Experts of a small language model.
Size: 14 layers, width 512, vocabulary 4096, 64.4M parameters.
Experts: 24 experts in each of 7 layers, 128 SwiGLU neurons an expert, 6 picks a token.
Training: a variant of SOAP for the experts, 554M tokens, 8448 steps.
Below are experts of layer 5 (counted from 0) of a mixture-of-experts language model. Rows are named router (the router's row for the expert), gate (a neuron's input weights, with its number), up (a neuron's input weights, with its number), down (a neuron's output weights, with its number) and show model dimensions 0-127. Each number is 200 + 30 x the weight over its row's rms, rounded and kept within 0 to 999.
After each expert's rows: "raises" lists some tokens whose logits its average output raises strongly, later layers aside. This comes from a sample of Wikipedia text that the model never trained on.

# expert 3
router,193,186,159,167,189,162,229,212,202,213,214,195,231,162,172,208,211,161,157,208,199,214,190,210,238,238,247,198,137,209,275,223,189,191,227,236,224,150,209,169,134,112,220,205,159,199,176,226,234,191,190,255,158,163,163,224,170,166,223,229,213,171,151,228,183,172,205,222,208,194,142,222,179,165,201,185,212,159,215,217,178,265,260,186,177,244,198,185,150,185,238,170,161,248,208,183,183,190,248,210,183,200,181,208,221,205,137,216,172,197,234,192,205,242,209,236,183,189,247,292,223,244,176,215,190,195,196,144
gate8,207,168,190,188,220,236,163,206,251,195,224,190,218,258,174,180,211,203,208,196,244,187,175,191,225,179,227,198,227,215,205,183,231,188,196,166,211,174,199,198,211,214,211,195,179,210,223,240,184,234,260,211,220,216,170,200,220,236,252,234,192,205,262,177,245,239,244,199,156,145,220,166,196,240,201,192,167,169,215,200,127,157,160,216,242,206,181,241,164,214,163,226,190,244,162,160,266,205,202,126,233,172,243,246,212,232,217,195,187,195,195,254,218,251,178,196,145,239,215,202,201,174,177,181,212,225,213,191
up8,204,165,232,193,186,186,203,145,203,238,221,219,274,206,206,167,148,237,208,207,214,239,208,200,220,183,176,200,196,204,155,170,232,211,205,154,192,237,194,180,200,220,197,193,184,169,236,230,202,202,217,193,206,215,212,179,162,157,215,205,190,258,229,225,200,196,215,209,131,217,247,214,167,201,195,264,185,179,187,232,230,227,183,218,186,197,251,223,228,151,244,171,233,223,167,188,236,239,226,173,228,226,227,178,200,172,176,158,221,194,208,205,218,176,218,214,194,165,232,169,219,173,208,213,241,179,209,195
down8,163,188,213,212,221,176,177,188,163,215,214,199,263,203,177,232,262,210,161,133,186,195,232,218,208,213,160,234,186,231,246,230,228,186,105,202,152,220,173,195,243,223,188,231,192,221,172,164,190,182,197,227,186,179,206,261,261,254,146,174,185,205,197,221,234,225,151,190,231,230,175,199,162,177,185,245,180,183,214,241,186,187,156,201,175,181,194,239,183,186,229,232,233,238,201,230,176,204,171,135,202,154,188,191,174,172,202,164,203,172,223,198,188,193,244,174,170,194,173,161,216,199,93,188,180,160,204,227
raises: " in", " from", " by", ",", " and", " of"

# expert 22
router,153,236,230,224,161,156,171,275,213,199,178,190,187,249,203,201,193,189,219,178,205,156,256,217,197,202,176,191,255,199,205,221,189,229,165,179,196,225,204,154,183,123,217,169,239,230,227,161,211,174,226,189,222,214,244,187,211,156,143,186,175,185,182,248,205,190,194,258,195,191,270,177,229,183,200,196,214,199,213,247,180,147,246,176,205,214,158,149,169,185,217,200,215,257,213,196,232,183,150,209,179,176,182,208,214,225,147,199,219,199,221,199,201,175,199,160,196,220,254,192,212,172,218,219,211,211,220,189
gate0,173,188,181,154,211,205,187,193,167,189,195,233,161,199,187,259,211,173,190,154,211,217,182,195,185,235,242,163,190,226,129,132,220,234,172,228,187,213,216,203,209,210,216,213,187,203,199,224,140,260,190,194,170,216,231,187,192,174,218,195,178,230,197,232,171,174,214,208,213,225,200,260,202,174,199,153,158,166,201,229,175,174,241,205,196,200,180,204,208,201,199,212,197,224,179,203,196,235,204,213,142,250,220,160,199,211,237,225,173,212,205,216,225,218,210,192,133,123,200,139,180,245,210,217,168,157,205,205
up0,239,183,197,222,227,204,250,184,200,225,252,142,224,225,195,173,192,188,198,191,143,170,184,197,217,192,200,243,214,190,171,151,229,248,164,202,207,226,240,204,202,198,205,223,176,256,198,190,153,193,175,188,163,138,250,195,181,139,152,211,199,183,193,151,180,200,193,198,250,183,182,224,211,197,211,227,160,199,219,213,203,189,145,146,173,236,158,179,202,194,178,194,233,201,223,194,156,130,188,194,201,228,235,195,159,181,257,172,207,205,221,187,208,157,216,139,181,190,178,231,211,196,170,203,165,215,225,226
down0,201,217,187,206,152,233,231,228,188,216,192,253,211,240,246,207,223,214,184,193,183,220,223,163,241,193,211,227,202,196,195,134,198,244,249,198,195,157,207,186,171,194,130,194,222,240,186,175,220,192,192,182,208,212,215,226,216,153,143,207,182,194,168,177,202,190,167,220,191,159,171,198,233,201,262,178,248,163,192,221,225,210,142,182,223,181,231,206,178,168,218,226,212,191,240,177,212,224,182,197,229,208,149,211,198,257,237,167,171,198,229,178,215,204,155,205,235,166,148,193,193,170,210,185,185,221,196,187
raises: ",", " (", " and"

# expert 1
router,205,227,195,190,182,197,146,206,267,203,172,245,201,211,200,225,210,157,214,210,233,218,242,214,203,224,232,207,214,161,204,227,165,209,171,195,174,229,169,197,180,229,183,189,229,246,172,169,200,213,231,238,201,186,220,243,231,187,190,210,251,196,145,246,95,152,164,167,198,229,198,204,251,174,191,211,173,165,140,198,211,199,222,210,136,254,235,215,234,215,215,183,199,245,208,221,261,164,186,235,205,202,218,177,163,212,158,207,173,198,205,187,200,178,184,181,150,183,217,258,186,228,186,220,178,279,243,260
gate8,200,175,227,221,206,177,166,206,238,213,191,186,213,213,215,190,194,195,191,206,226,216,152,238,109,265,267,202,173,183,167,236,181,211,166,196,226,239,222,173,207,267,253,215,234,211,219,179,201,215,205,190,235,212,229,225,225,209,291,210,235,213,204,178,211,211,197,160,236,233,205,159,206,196,197,193,206,215,139,194,159,212,178,168,209,184,201,172,238,203,239,235,227,218,201,189,279,177,178,207,176,195,221,159,218,185,201,167,232,138,198,175,219,167,207,203,184,167,162,205,175,260,243,235,252,193,236,209
up8,200,203,224,228,216,259,250,200,204,247,253,199,191,196,211,182,180,270,232,183,182,211,183,184,237,202,177,247,185,219,180,150,178,210,201,204,229,211,231,196,189,206,220,162,209,190,227,170,253,156,209,207,125,181,167,208,175,182,191,240,166,198,220,209,187,184,258,236,260,228,173,180,164,202,182,254,217,228,282,139,239,238,200,177,169,219,221,216,216,215,203,177,209,167,189,140,191,136,205,226,192,160,202,217,200,158,143,208,261,163,255,189,209,236,205,200,203,222,191,205,192,192,163,176,172,168,218,191
down8,197,199,231,236,223,176,197,206,179,184,185,216,236,217,243,189,216,166,171,170,142,155,172,223,129,216,260,237,246,165,181,241,212,241,192,182,191,235,202,233,186,220,205,145,241,229,218,150,188,163,154,223,212,179,202,207,190,173,212,246,212,168,157,203,177,195,169,240,221,230,228,208,218,224,197,152,231,195,215,228,154,230,277,231,223,156,209,217,203,155,194,166,219,197,195,220,208,275,215,170,235,202,267,246,246,204,193,194,246,236,182,225,188,242,193,216,214,168,197,172,255,177,190,203,140,237,236,207
raises: ",", " of", " and", " in", "/", " ("

# expert 5
router,233,150,196,201,205,218,226,160,160,210,223,189,181,217,188,265,234,228,122,187,196,239,168,140,202,209,185,242,217,196,222,180,135,204,210,224,212,201,178,209,213,223,233,259,191,156,168,205,232,227,127,192,239,241,232,255,262,162,222,254,198,213,223,226,221,217,163,125,203,269,181,237,258,235,211,227,222,240,186,185,215,244,179,208,221,256,220,219,236,233,234,212,174,193,223,238,240,213,203,234,217,236,200,230,178,172,218,170,214,169,163,127,206,173,165,170,137,205,158,188,202,189,209,162,188,285,186,234
gate0,230,213,222,220,216,225,215,184,238,176,206,243,263,166,257,179,179,166,172,211,157,219,126,220,177,173,160,237,257,231,232,183,218,157,218,195,211,258,203,247,152,182,187,191,224,183,199,253,259,224,203,224,174,177,196,183,218,202,190,224,207,233,262,193,209,189,271,199,197,207,171,221,157,236,111,172,202,213,240,230,154,258,188,198,213,199,202,200,185,187,192,204,191,227,176,181,194,197,189,179,156,188,211,152,169,178,187,202,212,212,187,206,192,192,152,215,154,218,203,190,209,193,193,210,234,232,171,166
up0,201,200,198,233,223,158,200,229,170,216,207,170,252,198,243,234,225,209,283,204,148,230,215,151,182,200,223,263,222,281,209,209,139,191,194,217,249,146,205,178,193,214,219,232,200,165,181,172,203,236,200,236,218,194,147,207,235,176,176,213,155,170,216,235,254,241,164,210,244,163,174,231,225,214,205,253,246,222,321,200,205,178,233,212,235,187,229,192,163,214,205,190,200,186,193,182,214,212,247,162,173,177,211,191,208,186,237,218,187,183,208,194,195,210,161,186,204,225,251,157,196,231,216,222,211,211,203,172
down0,189,214,203,174,169,204,220,205,205,197,188,158,168,240,169,201,220,164,219,239,217,178,219,204,196,195,231,184,182,195,210,184,177,142,164,165,207,198,214,201,232,219,209,218,178,184,221,219,224,231,211,208,176,179,173,181,223,249,165,190,227,221,205,285,198,203,136,155,147,218,197,199,160,220,219,218,137,236,153,202,201,185,204,194,210,229,158,187,244,172,185,203,209,174,199,203,177,192,187,133,196,165,157,173,200,199,174,227,183,248,178,166,158,178,224,185,191,172,232,182,176,203,244,185,196,228,236,213
raises: "i", "y", "ing"

# expert 14
router,240,256,217,209,241,235,190,237,201,226,198,160,200,123,220,165,196,224,131,201,202,235,167,202,171,229,256,217,180,232,224,218,227,145,186,216,188,216,219,200,217,199,173,218,200,214,215,212,187,281,182,245,173,202,145,161,198,155,244,204,239,129,193,207,169,156,223,211,199,122,188,133,180,198,172,200,237,267,186,207,207,208,246,167,204,213,226,218,220,241,191,164,200,210,160,196,187,190,182,205,193,187,203,178,208,224,184,235,205,216,220,205,181,209,229,224,196,201,186,295,205,217,188,221,183,194,211,228
gate0,169,207,188,179,190,191,176,245,225,242,223,222,201,225,238,240,190,237,206,219,139,109,239,248,232,195,221,215,140,204,196,181,215,164,170,245,264,183,251,200,241,181,193,172,204,175,227,249,220,177,245,217,172,201,252,194,185,230,235,151,197,204,201,238,235,190,222,197,200,193,180,168,194,232,148,191,145,184,183,198,152,203,169,190,219,230,218,199,195,229,180,215,193,172,148,254,193,232,204,196,174,163,218,223,197,148,165,230,175,222,252,219,172,165,204,206,186,169,200,192,166,188,234,213,256,173,195,180
up0,171,166,187,163,177,172,204,201,212,212,231,224,236,195,217,169,218,219,163,173,180,209,152,189,214,199,146,192,193,182,175,198,212,188,211,186,207,202,291,197,192,240,218,226,230,179,217,216,210,198,178,232,177,210,152,229,217,183,165,211,171,171,193,202,193,206,201,255,154,288,146,184,175,167,192,160,226,187,196,181,206,177,175,237,217,202,178,186,191,185,164,192,203,234,182,229,247,191,161,197,249,180,242,179,169,216,198,129,192,239,197,246,186,178,219,205,177,241,194,182,182,230,202,148,256,175,182,184
down0,175,160,231,173,179,198,209,160,228,229,199,205,171,184,249,227,174,221,165,206,173,191,204,210,225,186,184,250,166,142,149,202,234,190,215,253,245,176,251,172,194,208,207,226,173,136,206,227,190,188,204,233,187,181,189,207,149,202,147,221,273,206,188,221,178,230,175,180,189,254,200,152,232,207,115,209,195,265,258,164,200,186,224,225,249,198,230,143,262,155,222,219,229,212,151,198,240,224,166,242,194,185,224,105,215,226,159,191,195,267,157,186,232,204,213,163,243,234,210,201,188,183,176,147,199,141,188,175
raises: " on", " in", " of", " with", " the", " from"